{
  "n_experts": 128,
  "d_expert": 48,
  "vocab_size": 16384,
  "norm": "rmsnorm",
  "lr": 0.0122
}
Below are experts of layer 8 (counted from 0) of a mixture-of-experts language model. Rows are named up (a neuron's input weights, with its number) and show model dimensions 96-191. Each number is 500 + 40 x the weight over its row's rms, rounded and kept within 0 to 999. Numbers have three digits each.
Before each expert's rows: a language model's description of what the expert responds to. This comes from a sample of Wikipedia text that the model never trained on.

# expert 50
Description: Suffixes like -ological, -ical, -ic and nouns like radio, road, guitar, video, plus of, and, or joining terms in headings.
up0:529531542547515458488456482541474449573526503455516529510520521472520506552496550510575461436525486480437460524468472449495514518522498512467425470434509481451515517542586547516414529523548593568498490451491424532458511487527522511484609540487464438449539487532461567449521490550477522482
up1:443501506499431558457498540499482521547483459524467442449544546411548547500485542523528554440496550523461494516520568453489541520513518531447543553536520532427483537485503487535469498466495525462473530513569470492562487462553444503518471585523461455550534487430540529466588574465534526541
up2:500536490407544575440421512570437488554501480473485537535507512453527488474510434577518523512435456572474516512524519513513453489575542466491573497489477582547421498499430483463540440435442496446491510486535474475534473414549530491521504514520510439465525492483458454434482454549493543536
up3:486459454556484494534490432467545513496533444508496399509532551476446584503465485424492496563525490524517550475495469511554479478543501532512542466470445452421513512565518523416552459488513433490477443551525523486585520559476539484535469553524474457505515538514491444469523481412489446435
up4:512520431466463524492461481500441503543495469468482559490488563522513511499439498609559476396486574538485590519552555531555448459517466546461586491463481498548458526467446522445527454447513476513530518493601453460544484504554503498510470501491507428516495548505513492471563518568509504530
up5:448479418489484512515470553449498530518557505610466557492515530535459479499401552493535486486540446479483524548451544526472499497471538483484495528548500483504477523587455545509437484446486536464500576469533484542497482536487447437414373496473408455502516522531504562508403524416509448430
up6:479509470505488588482474523468504527538460490463505494504469515430540547425569416511539504606523407548500502497525487509474457498534517506403498543539428516477468470467441434513526469540545509437535511492496474420476481441558522515457539504511480488481540548507560430473594545500544478502
up7:522541447490504603435485571433543489480510472453481550523531543517543507515436468516545524509476503534490493571499528537456511433439503455474594539456507548476512449510377486423594438503552581531503496482493501435492487426517534544536454479530495453490561458475531522453479497479520554449
up8:539463469480487525493454481534493532542486497516472532486482495438506548560474411470515515541549540512450503509487429509468504514486490475474549535535589505493497511448515517548551482541546526522437556528486444468501445487460464545485481477439444461507524486517529460471515503503574459479
up9:515534411446467555490486538508427474432546497498573519466472523455569482499526539519516431576518480511477519546526530577450478488503509518583520506483481535559425496522492580501450473504488494530485591478529414492526482452546485483482514422541547517502464489520548459546481467438531458483

# expert 3
Description: Table pipes, line breaks, commas and year prefixes like 197, 196 in data rows; also sentence-opening After, With, Despite.
up0:546541530527472497468447512510457418606556493416544539544551477539495566518465529496519444514467588520472504556460498501537499484473506524463458511488502521455485550483533470503533482487503561504465481518479469535485517544558499499445541535420448463502537531524510511477519483507505583490
up1:442502503463441512442497533498544514562476503495486434486507538432579523491504498552531578485526503557482460450563528488471549530524502517456548560574499587400470511488489471515474467530532546516503546511570513516552514481527430462513464567512468433549475466477507507496563588486514583475
up2:493543504432546577455414509582443484558503459465485530541506509453528494467514432577513539515415460551478516510512523518513449490564542467479574505491468576547419492483436480458552435453429494446498511489530481476538467406554540471515516505526523462459517489481455465433480457552489537545
up3:509548473497406523479486473482543471535529459448504510498516539449489592515466439482499501508482493527561527458450523476554544455474477546484499485459515479461451545527499522505568539498514514497447523444597489421576491518480570514501480487480516452571517512446497503552555518409541449442
up4:550491464492476575490481495417454471511484550491417525578540554449511519517513519497540517401483551515477547488519565538528460434528492556415569499511444527524426531465455497507568462482535494484511475489567524516535492442549485508481520485497530398429509501527436459542513521500526498538
up5:410463452443462511512472570474510483541560492569481548490511520554464503515437514528518493459537469521427503595454551537483482469392492515489491521500504515531548464531417530448443404497474547453502548462490447516539504544510476479441445540455438512519537493566516519447443504466506458457
up6:481509468503486585483471520466502528539464490462506497506470515431541549423567418511541502605522411546498502500524484516475457500532516504404498542538429512483470469466439435512526469543544511435537511490498473419474481440558525520458538504511482488482541554507558433471599544502539474495
up7:484548484510532507461520565441531463442509451458495515520496489543574522481444474491519507532504474528512525552508558490537550498426544519487522574487497538519494479508414441449573468524518542509530472508494495450486482494545515484499453463540538454489550453448501578465499537490507511453
up8:530494482450502537477446487525492534526490505539479521516498482450564543513526381432523503462520551542539494506478497459498514548476479484502537505545427467488449478513481456510571520546504483471428516497502471474585497478529467464517482513492422436555491488504516473497513475512594475494
up9:464413510448513482448468541520479395503504502436579549496497482434522530504454557433516485493462491535464461494539550551516498516486533592487518484504510458490460426544465565476501461492526524466501493494482545529438497455519530537506514483533501427509452497429575514567531471455509532492

# expert 28
Description: Prepositions like in, near, of before places, direction words, and pieces of regional names, e.g. Khyber Pak-h-tunkhwa, Razavi Kh-or-asan.
up0:520523541515503500455430555543425432607529461466521500545501482524511550493486540490563429468509559494458510616481485536506519515501519521529447517437500468421461532488530504502496499510518534520513484519485395555505499507555462519444536586498490444472531482498466545474533538557453605516
up1:461514512490433559456506539504504540535449475544466445441536544403543562500511541523538575454493534537458500513547557438459545514495520531444527562553523542422466544458497486524475472477495502476461539498583485493564492461558459487529463560515462437537514483453516542491590571457528542537
up2:488541466423554560466454506598462471535498466471495545530501515460531492463497410581525555514456466561513523531540506513494454491568569467476550496483481585522429501501456471466535437460437516451478533478539482486541477423548541482509505510491525449460509503496449450440470446559505564561
up3:491510528476509535507499509501475463462510461483532394447547484493502530448516526485495464555566482488510549461509492494523514484594483547554511497429487524489434512571452583490551451496528516533467503498545488446559570553512540439508517519484503481479533566530574453470506518441502436432
up4:517512525490452494514416480470479481478460553491459468499541507502545547529469589475555514436522517506483509458593518517520512496554494537447552499518493441531451536443487479461510476479517511535506439488578434456514449462517527483521505506472520436434454527526465423480490488530469527453
up5:401425518441430594506513557478502510482556505523505526476491529528506490492451533425526480496604514503458503552448577527484491461458505477454528499537493549546578461548439506475494477507535536405477502450527542565500524490546516498503492563470436491484550428595547506494451474455517494507
up6:480508468501483587482473519467503527539463492462506496505470515430540546422568420508539503606522406545500502501526489514477457498532513507402495544535430513480468467466439434514525467542543510436538509488494475419474479439556522516457539502511483491480540553508559433474598543498539473500
up7:515549506451492595461513495495554463458541531486525486456525472482556482494437404533492510506418506501440464480510560529486507460449537520501523566473504485494507461539358444486517453531537446483480472493503530480535447398469484560577552487495487426571585405463495514505513528500561520465
up8:517466478486515503524441498510477454485451559546523555481503447444560492517471475487507528480445583479482466530503479435486507558505493462439486457491458448538471553483484478499552511585533462540493535460531496475535445419507464544535530482483447460478469468522415495507509515589522497506
up9:492528512457469594506464549465467397477549482508512508526533497503546520518579514558480523527483521503549517498511542555497540483477508500507502528444519504516455493504501502557489430445483519457550561484469480439456433474555504519486518475533508522485467476486617431585462488451501495474

# expert 1
Description: Table cells, pipe separators and numbers, plus capitalized name pieces in foreign names, such as Krzys-z-tof, Cupa Rom-âniei, Gonzalez-Lopez.
up0:555506515489517464437468557572434463591476533458548466548509461547453479578435580504536425467504522495497442574506449515508555507503499543535462503466485476492486491491514560521469537511552534496447476555472440566506517544557473505444542569479487494519538475492512555517524504529517565470
up1:451526495492439535446532533502515536527471468539463438454542535429541568525493537512545550450509543560456509515560553450473559508491529511453513535564508522416466533456514507509504476472513480498479540515583521482579504480570448470554455567514472433541513500453518540473580558454524522535
up2:504535491410543568446406507572437488551499472465478542539505500456536491466516430565511528526435476566476515517528510517513449481579543472487579504495477576543420500488428492458529435444445505446488508480534474480530479417549522494517512502511518440458520495477456458431489452533493536537
up3:468502558532476471473493502490539509507499460475474399510544498443487534474534514385524497505458507494539549450503549435535554505587448521504506490488518490462456534544486532480553464503494561574503488473544476452587497521538476494569516542507516486437492513492512436504602511453513432479
up4:516496441469444522466526456498485457464448593458410479564488568522556548548366489498583477464484426524497556455514524530588438454521499497417573512524494486499481506533478519473577479442482452481526467520573503459498473510525484472507508529494558467517482504572460483491467536532498534484
up5:389459425445451555468467562503520502519537488564456557458513523506457503571435502548536511468562475536458519573480545520469487496389508489458502485525514507540538489495419534482464467466496536447495510491531466539454483552469484480463423521433428521526503470545512530443451484478502477482
up6:476507471504482589482473520468500530539467491461503491505471515433542551424568417511536502602521410547500504496524485517480458498534514509404493547536427515479469467469441432515526466542545512435538511488495475419478481442561522514461540504511483491480543549506564434475598543498536471501
up7:498571501450482525450528557468552464512517571497543514491485481498561504489495499485493517502527545508475468559481535549454570466487452493502547556438533497479540545542389465490507490527504563512451514487527557464476506469502505531571429466539508461580590424469489492501418473505468566478
up8:489419484415501519476489502503482503500461510545546538518516491431496494519495471445576505509489508484522455498482497538464455486470501452497504502488449499481482536456450501471551527518576494589492469497511507516546462467473459495509469499440440468490420539507448469505498511561545484494
up9:506527436489488512459447572539460447476579486499553536537532552440500492526485667449530471515437490534525526496530519543478513505462497501510535500467491465516464494512497558514475440492527547556562560494475505453476481519537508495533522466504584486447401531497614458544487440475495519495

# expert 22
Description: Opening word pieces of names such as Mc, Al, Gl, along with score dashes, commas and years, e.g. 6–4, 6–4, 1996–1998.
up0:497520530515486507507451523571447412568546511479526476584529494521460496554418537495522457470514534501467489534484467518560554509476478498562437501414479480418462551492518519478512543522537557541518465518466429501487540518549486523442600536465527437465545468506471505497568531534510594476
up1:477508491473411548465516525513512551518466485514493443466534536421545546489495553510540568472496541525460501491543535437454552513498509529436528555555499547405463539443502499525502457486493487460466540490579486499557494462566480480530455551522474447536520472457508526500581576468535539532
up2:503534495417540578453440502592442485542522482458476540533507526467541508452518432570501535500447476586497491506545509523490450470562546503476577481486479578530436498490452467456535447452417515429486514492534496469530471403537534487505522497513521438464498489496476433437471450543482539537
up3:523511528504471515558495500549562506496493448496555431453514508475433525498515516450504509554494499539495515461461504502538473503572475549522526486432486493368458479578511492497500521516543528511501490512553496479546605522510542497482493573492437486509497494504506508501537547484550471454
up4:514493501498426584444450510445445514445449555426439571502520554457516500567465510554567536447544578513486522426546496524545500455505492509493564532515459542507477511455455451442518510471496483479500518511567504487483452447513511537532535515454541496468556482542464544463476549591524527512
up5:433427427486455521546467523536441466491545513571552543447467569545477540480441502497489505502557485511498498595508518489473506473423528481488545515534494574533505497502477526486477483490485562471467505468487494542560486547482477413532434477514455478508508441502509529461501512505521427469
up6:481508468501482586480472521468500526539462491463503494506469514428542549423567418511542501603521410545498503500522486516478458501533513508403496546536428511480469468469440432511526467542542512434539510488496473419473482439560523520457537504513484491484541553507558433474599547500537473497
up7:520541482456495535424508593494545511482510566445573579506455507512534442524402495462471531486441556475466442496449578562459581479474522531521505506482552532493517482527422439428508457486507534513471516464487529451456488453552525450556508453517509465574538464450535550498475556535538472460
up8:521440465504494543498441482512479531531411493512533549465513498486539488520506457433507490486480614538536537541474486543454473524477576475492547456531428492585540535486438505518499500579544483500474474477499468507546510464477474482542466489495455464516466560508427463486492515551573486524
up9:487496525432503554461419590537523427458530496513574528426588535467470546486601519494459516514483454505508497483527552540477558523479485471503510443492479486536455480495457544480491508516490547478537470493568510481479483493585505534564555498542466479494468537426543544488485496546526476462

# expert 56
Description: Plural endings and heading words in section titles and infobox labels, such as junctions, Databases, species, Genus, History, coordinate E/W marks.
up0:540538544558494461445482528570401434568508526466571533556470453527518523531483523507548486476473564495472506549522529513524544521492506507503487463425518485447477523476545571476491512516504499486473438525477408522513478508516500514430559545410486460456506452492502520487490488533444565478
up1:458541502492453557465491541497509539537469475518463433443546556403562557502509539528545549439493541534462495499534565453458552514493518526440520556541494538425452521472517486521477472475496524482478510506567460512555486459542440492526485584539452435533512491443543517472583566475540517547
up2:477538495436564552435432514579434488569511469495485567537510496457529481450501444555536522503434454570487520500552547534494467476578540495495542493485498537533437503512437464459533443448424518438484512457546497487534496440571535475514505520483542463467524488488467486451468471513478555548
up3:483510475463431499509517490554581503498563472498480447428525554459460482517481474459540496500452515529543529420439525438552526472533488541461482473467521456471412450511520497481572504451510495510480511470527519470580525509529534489568511567502518475499557521487555445431563521447556438454
up4:509520449473452564544472478416475482501484556467483546547521557500503480547459449505528539420492597521512513489535467502446456411497479521468549507491463509526460544469495448491484533467564482470494493462603488559507465467530530474520509517460506462526533552558477503534513562523534565502
up5:442441371459460540516492572520514462488537488556531508472500567505476496530450542513557463473557448544430516591478530529475465499425469485494482504471506508508548488531467558482474497415490557477482511488541490506512507538481519451461433474479445510487545480558526548417411447491500445454
up6:480507467506483589480471522468502530541465488459503497504471511429544549423563417510539504604522410548503504502522484518474455499536516506401497547537425513481469470464445436512523466542546512437537510487496474420474482439560525519461538506515485493483539548506560432473598547499536471499
up7:564515505520507553435548544407554461506493483499474539557509490523498491517487425476527503477497447505473513545511528522475500498493498507520592541458519570438474517590360457492552443485459522502526555493525496458513448429549515512498404524507523439555493477457484524517470500484522509442
up8:510407478475477565486511473501495564560409501511494508484564467456483518520505488452538463518444519489520473603481479509510518529443507449545503457510499478439437501466491486455519479482528497581485425546533506494546461498477528515487473510490487505495497555578446560530477460498549459564
up9:522495469504488545445487554547482450469514481485550522499526510478486468595499604455501461514471524543481520479555579526476527496433512522506516467511466498547460461500469577503488506490518495528558510536538504470546453481486472446558518474458534461490455494500542530534481433505497575478

# expert 52
Description: Conjunctions and prepositions like and, for, with, but, joining phrases in film, music and broadcast articles, e.g. laureate and.
up0:534501572505486468449438515522475436572521490453574515515495469495482496509523483469503486478466555493444505568498498478508511534452497504520515551431525549406467556535535497516519557530513529542485506565444505558524455505550449455452548575469539485481486526525459512489535480553561543463
up1:412519549505446521473489520533547549451500492509507486514521513422552534519458541522501534520530564517433494517586570473424506473503493489457531515546463588446440488499482486500486495493517515490486534536550500524537516509513528421533485520523455434537514441488568503540571557478542552550
up2:527513468414527592423450510579427505545521473473470522571496491463501480483514439561539531491436458553486514539533528485497476518557519471500558498497493570522422485472451495494512438467420524470507508441538463502509455432567542488495497467525500419445519489509465447445465466557473532541
up3:456474492475491497504521494536528526503540455456550422430525546530479582464481512433503483566498457526520517492522519446559524466549419502494562505424498505430497463546467568452537455507501521518509494508530518452572554515490547498490493560535453431526517544487528455512593500435525403452
up4:484442485434449510569455449465449492535461515499461524529505494478469446531480537505542561422467510542500481419479503486509484498510490531425522511522515521497508544514479511483481445462551519492475502515553562508541552477536536472545525480504494411500532503589531450535527554564593533515
up5:445420431504446495497533554449483493437610442568484583514415528555477489506437525465531539567568489515439535576507555443493467482452477486473528525517463517494478494480482536533496503493536509471486520524488475563480452489492499418454435535500394481475496474534527495484451532509485460514
up6:478508468500484588488476522468499529540463491461504495501470519432542551422566417507536504601520408545502503504523490513479463498530514505406496546532431512479467467468439437512525465539546513438534513490497475417473480434559523520453542502510484491478541550509560434473593538500541472502
up7:535551480500469506425464546497536477468462487524510577531485498474539514489474476456495546494443472515524512570480591521501477497472452485469583557487538494424453533537425452421570482545565515517452551493448518447502451472571488454530479469588497498513502470420518514486479479489559538460
up8:517494474493483516486500519497498469522458525567440525488471477462510516580571456410523512525466554475531439512459499519478523500428547557515537451549458512483465507479511467488587463563476495494408525489444457495522494540462447492518519548433480482480479480514517453527515502515574517494
up9:472480487450489574424422569516421438463579508495541504540488540437515460507497589501526467566484458492494483523533548524448505505483532523501538474452499528517447514522496551482475433498506552512581543491510490493455480496524514467536538489544554480435406499464567485557489465499471491478

# expert 7
Description: Occupation nouns and the word after them in biographies, such as politician, footballer, and, plus values and pipes in tables and infoboxes.
up0:523483512537503453470508509548460486497487504501529480531482476546484570548518528507514457500471555491468496534514537467487565567490508507455515456478476514405451505510533553534500503559480542541465514440479496529475497505566512490490571476477487461416440465510478509534510528554513558493
up1:448517515505416548456525534502491537531437475512475443453508543410550564501508539516526568461492528529480487500544538467469570541503496529454529541569519517417452531489474491550503468479486506489473537513582436510544489454550454481548460571527452440517508494477510509503575542453535543528
up2:485547478412542576448431521577458479553498471466477524544489503449550497488490451579529509507426482575484512537520508520517465490570551460492596504488449586528436493527437504483545439432439520432496497483536490477550485390564539488523517514528521471470506497494459466449487454544492559558
up3:484507500483510443550472467518572479534493415464536394473525530487512577538480475453489430555512483534566494482520518506555514487550421493540488495467486469425470470496467483491591452505498543516504461515529544460613484531505551443526480549501470449513463540540484491480516519481488456396
up4:542535440514406563489452494443484513561494464461418528515516521503551569545426466521517505414513592489539562505505499523555523485552486514509575550501485489529464529475500506472545612511539461512478444513555447451525508497561494493508543497543460524514466519582498467529524529537530509547
up5:461452417457473572483525550497481472522553500508509512440466586567505446513453489521521480519569418528481511580529515477479481508461480494496529474472526477544489503559450568510473482455521524469511523481533460548501469545516450440475469576527434456556561507607518492469417521497519464434
up6:478506470504485589483472520467504527539464491461504495507470512428541547423569418509540502603520411545500502498523487515474456499532514507405495541533426515479470467465442435514526467542545512432538509487496473420475479440556525517459539505511481490483539554506557433474597543498538474495
up7:567558529568517528447494534518570501491501484491563526528521494534515476487433475543531516550471551484488477494537502525489515519457493449460517549480563532461491472534452439440541447494497548533552520454430525466511433464518500492488458514568486465523528443432524552517485594452542500478
up8:514492445488502536453454509540534524550501511495486540484521502444483493459536506466517525490470544497517453510493458516456494589476543475484513503570466436462483527573426466527592488546534474534444523470521465513551475474532453511587538501480467477475464554535467494499486469515546497489
up9:466527467447480528454463538514433433481565466529529538474529586485549517580578611462538470500467564528491550476538550517426522545479527517537497481441510537508449490479504501524515506532530502409515509497426526449457459498488499533479524522548514482457451509468509508548473458468504469468

# expert 10
Description: Topic nouns in sports or music biographies and infobox fields, such as album, season, school, debut, GP, Cup, career.
up0:520504512508483506458474465518446423543501483466537509496551492485494471477478574509552476452511581537469519586469539535507544480511433487463438496435485477515487538466524446514480521476501528534482489490543384474520471528522455472392593505441533509465513466509484528498494531547511521482
up1:456508504495441543470511543501493534542470476521479434444542543407558564518500535540541550443492549544461492509555547440467549527495518521443537546542506534412479541468506496537473485479503519476478533505572498499571492466551463497535463572524461445533509477442524531488581580463526526530
up2:520512450451544554476462503606468510524509434466493523543469489458478497470486441574540566519487435549478500557558472513442505508572497495500550512472539565526460493483436435449494452497511487487499510474475510486493433413497600531444480458475530433484479453520430505408459453540424522507
up3:497491505524450492525530507516545442551554502492536433468496568517494572531514513457494437525492437501503486433549486443480516460546495520497501463406530445393473466561516508514533451542562522512558512491585450497571513503507539484581455526509465419487466538525528472537515520395501376500
up4:513568475424447506509466468488473525534455507458475524471524535515450528515492484521582506406460525508482562437566459557598527498483470528403564580521493550532516531514410435485501505470518508457507466517540531516496457519514521535479532534454556463493517499570501530545486551489488543555
up5:430455404471442566502477590479548488530546487559483519471496537541467475516421533503537491460533442500455527608438529499483495478436530491461506519521500539537537522539439503471446464474494520437540533479540458535509502514487484421461419535444429484525505505526514508476427494482489499471
up6:481506468502485585482473521469500530540463491460504496503471512429543548423565418509540502603522410546502503500522487515476457501533515505403494546535424513480468470465443434512523466540546512437534511490494471421473483440556522520457538502511482490483539550508558432474597543499537471496
up7:454518508512517554437496565489536481465466500467524512565505474513542533451416489456554476470468513488502493572505533517437503454553511530472547570482537619425473451495448475473574447514496568474488488530490440401488510494513520422499448492546495472526549498426542577530533530462484494497
up8:515465476462462524466447477506494520499473534501513535453500466495518505526517475467500496475500559534479441491513471493459498528486510473499528488537446453475473543508535498504566520566513483527441509523539450495587482469501434464559470516459412465525472476496498511501501527566574482515
up9:440501500512471525465421530486495419481562437494565596499530505467548538482501519480550461414508428506529477525497516559479505585517499527515500497504499508531465459484534464435505405458519532488514502568545431474511401485545488456519527521523506506436460531512472435461547488506490521446

# expert 15
Description: Prepositions and quantifiers awaiting a noun phrase, such as for, over, several, every, of; also table pipes and section headings.
up0:510524561485485529501444581492451428551536560460550523485499501543506538501464490525521476449532544494470538559530508557596480504472543545466505528425507494480473516527461586442513463511499527550488480457517491495483482516573505495468505576523488454454537476528474524507471504543474503489
up1:475505499498451535462485514492482522547477503537457439446513530409538554511519519522540525479499525536447490463531531450455515479502526530462522581542506508396446520482495503532494470488498521492466516516588488517572481475549470502531467574533458452538478489439526520502582559472505511535
up2:491543492423546588490435490589448463538516475478479555518515526453519496454500439593506545512430441550459512520541530516515457497567544499499543475483475572529433490515431498478536420458446514453499524492546477476556469405546537482508503537477527454472531483481471463419474450557499547535
up3:562476472452456521552530503514487539566571512473471499490535468440423542442477530449527450616568462531524530498482511473553498493551488468523542510421498421422470541553510566468506478512517438508426498467550492514543480487523551483497490540508464455505548547469536503488492460447508424493
up4:530505465416445502485516457468480519453448454432499527570549494521528496475466525500545458462505538534514541408537494552477488415508516537388516529535405513507428511457460493451538507460500526506427484456525542481547526439515558483552537507444460469454502532552456467514446564580475535519
up5:464427424492446538519521554478477514458598516554441558544440583518427501518429532512511552536588491513450531561462516523457507529482497475504524551479482457537491482497470554507439511494493530449495554528521497564460454529496465452415448509551385482455513526516494550458450567455463439474
up6:480507467503482585483471518466501530536464490463502498504471513428543549423567417509541502603519411545498502497520488514473457501535518506403493544534428515478469468465440434512524465544545510435538506487496473420477482439558525518457535504512487494483539551508558432471597546497541474498
up7:558575443470543476475487570423546482462467537512458567485580508503526484496432525499533503565503534461446438474539549470466502538506442487435560519507527522468487490545438453468525464486499546498493469558454503472543443512501518564562496561549449476510556461486519547468543499463551477514
up8:504488493545499502532433541518525492585529517483538539507530462444476556490496434404591449481488543507540529483484482559450459571451492547489552472507482439496533509502514453487572484531466517501472525514494443517573508498489498487565485506500420505473427533533421494539519477525509464474
up9:498517410473497500509499540550438487470533523519513511515514534439553459559495541528488439513466554533480588516519503527485482497492502528494527446464494472497366544502516492484469451454480579499614530517503467524491470548520496500543489487587507488516418489443537467482493484519534493461

# expert 32
Description: Digits and year pieces inside numbers, especially coordinates, populations, dates and scores, such as 197, 188, 47, and spaces before numbers.
up0:494551532527516514469413549489445432585533497478557478569533498566478539495503486496513453446537525531474483543506429513478511462525518564536433478477510442454467526512480497520534538515546517532430445492471417551485482507522497523471587577463520397478533455511531518483541548536469602500
up1:497483483515458548471544554478531541510478538514510471439543548490569508485495522541515548449476537548500498513494523443440522461539545482480506533544480562352458472496507495469464447509469532491476527531543455532565511499534474457517444558466425445523519440473494483510576504457548554490
up2:508531468423539589451436514568453474562501486462487556549530504451534493486502390596497523515447465570495532485504529495511466474558554487460545514504482563551441484515422487487514418447437500445507529472531457464522472401564541490552518509500516470474524513493480457437476477537485533509
up3:476463512500408495544454475560495471526554451420531462454528519440449599514475496486517457536503494502585498466520578459558506500543453565495544512493528469405482516533551553490511521473506504503470492456493528446596487521468572461485491501602488478526505495507487495537501518399537414433
up4:516498434481447549496474469448504502485469536403472512513560530492584556537480526539543491413471507511515602510486483475497475397562501540449569498526436520567501529428486471553487522438546527541480463506538487451518510473501526477505483468509535449442496520590408451457493517526483519502
up5:499429430522457533500527532534534458510626506573500527496506508457474486493424523503530527478564514545458555572508492487444475486404443518458475485559499567480540479518478523498468463408517530403523516478559463512518451497557521432456418526461462507505513475528491561476449577489494489473
up6:479511470501484591480471519468501525538465488464502495503469514430541548422567419510542503604522406546500503501523487512477461498534513509404495545537428515482467467468444435515525466539542512438538510490495475418475481442559521514460542502508483491480541551505560436472596544501540475499
up7:556530513482486556435492536437537497464477513477475571491494516546544545455546477504469520441449489512495526539485491536487515476452485459507514501471472530508506470453381474498595448479514532560506496453462551524512506460548522466566472423520525488514522483428518549491496516491519436492
up8:508441442438481560484476482505499506554461533531521537510468486458574476520500498464562519477514525542545550470542499494500474553529500487441524493556426533475441509504503533516566517479494479456489475545538484499572502525499525489501475529462445513499446498506485507569522543533536481540
up9:525523491504500562479455605528463420498521498512592513511544573456517497529505513500518479497470472486522535514498493497426547494438520491472540474504483477496473474538519532513448481497511571499554570499558507465459469491503475502528507535512550508462467521506498484580436456509506492471

# expert 9
Description: Commas, and, or, but, than, more between listed or compared items, plus hyphens inside Korean personal names like Ye-rin.
up0:541507500519488445490499483577472457560539508444565504525499494523445526524477511479492447474459532492457494580478495496500481486454463494435456499445482466460469526433514499521520490531496457540510424499513412510474491471538501462469560487489497473438478487507450550462523536547503586489
up1:447510504508437552455518556511490513549475489498453466482531520395548554510498536522535578482469567518439488477563562454489552532494509544465523556545511535431465513436525490530518474524477514524480524472583487467585490477543436495542458542542447460549539490437539540477584543443534543538
up2:460525495430576559451476516566495477550499531438474521520484527498558467460562436588554470508460501574500581541549498441514474466524507529479548456473485537541391496474434561474508443505482518471460461515547483442480508425511485469522542504491479417449495526516476465460477431549461539550
up3:501477509489507531505519474513532475492543409491518447451481539528488560521501519496530499566504502535540530433514537414552490463549471558529477481419530493428483531522493505490535465497500486549446538509554513495559487496515543482504495529516453402473516542475499440480533505407516362478
up4:548540470479454517462466517445468467480471502488448510567537554482523515516458460476552536390496509514521581483539542525572482454510464533452515525541483504474472560456433446457544532481526523513494493480594522493496509441515513488528516504484551422434507564545485481471508537554515538498
up5:400466457486451542504491540494509514498555495535487535469516540525498492506447469539527464458569424535478510568458536494484502500410554485454500509494507488484559528517492513472476474478486567435478517468561486556507526498486442426477398531434413485473531499588524526448432515516513476451
up6:478505469505483586481473518465501530536464492463506491502470514430544549423568418504540502599522409546498504502524487513477458501533515506402495540538428513480467468467442431512526464541542511437538507488495477420475481441556522515458543502510486492479541551504558434474600542497540472501
up7:553533523511528507479475581485539511478481497500545554511494470507543520485496462529505581480509547494483494554455600526491551504491520453470529586466545476453431499524382462451525466475598530542492464474537489404455438444478449475523456479509475466505544459416516564465478526507470516440
up8:511420449474544487483489488510524491520489535516507514526480430440518558510526486457536497494493525543528466541524448530491518559464535478493511469468435480516496473519446462506554525522498430538467540523512472525505508505501431467526447435484443479486444467503461537483521473528537524523
up9:497486480484516493446474495526395504521527493473570511506500568436584491488537567473466482510514507556523544524529531532473516479482460524464469532523475451493472527516380509427473508521510516525513603520465461465501496497510505545519525451460548444481498501468530493561495412483503502388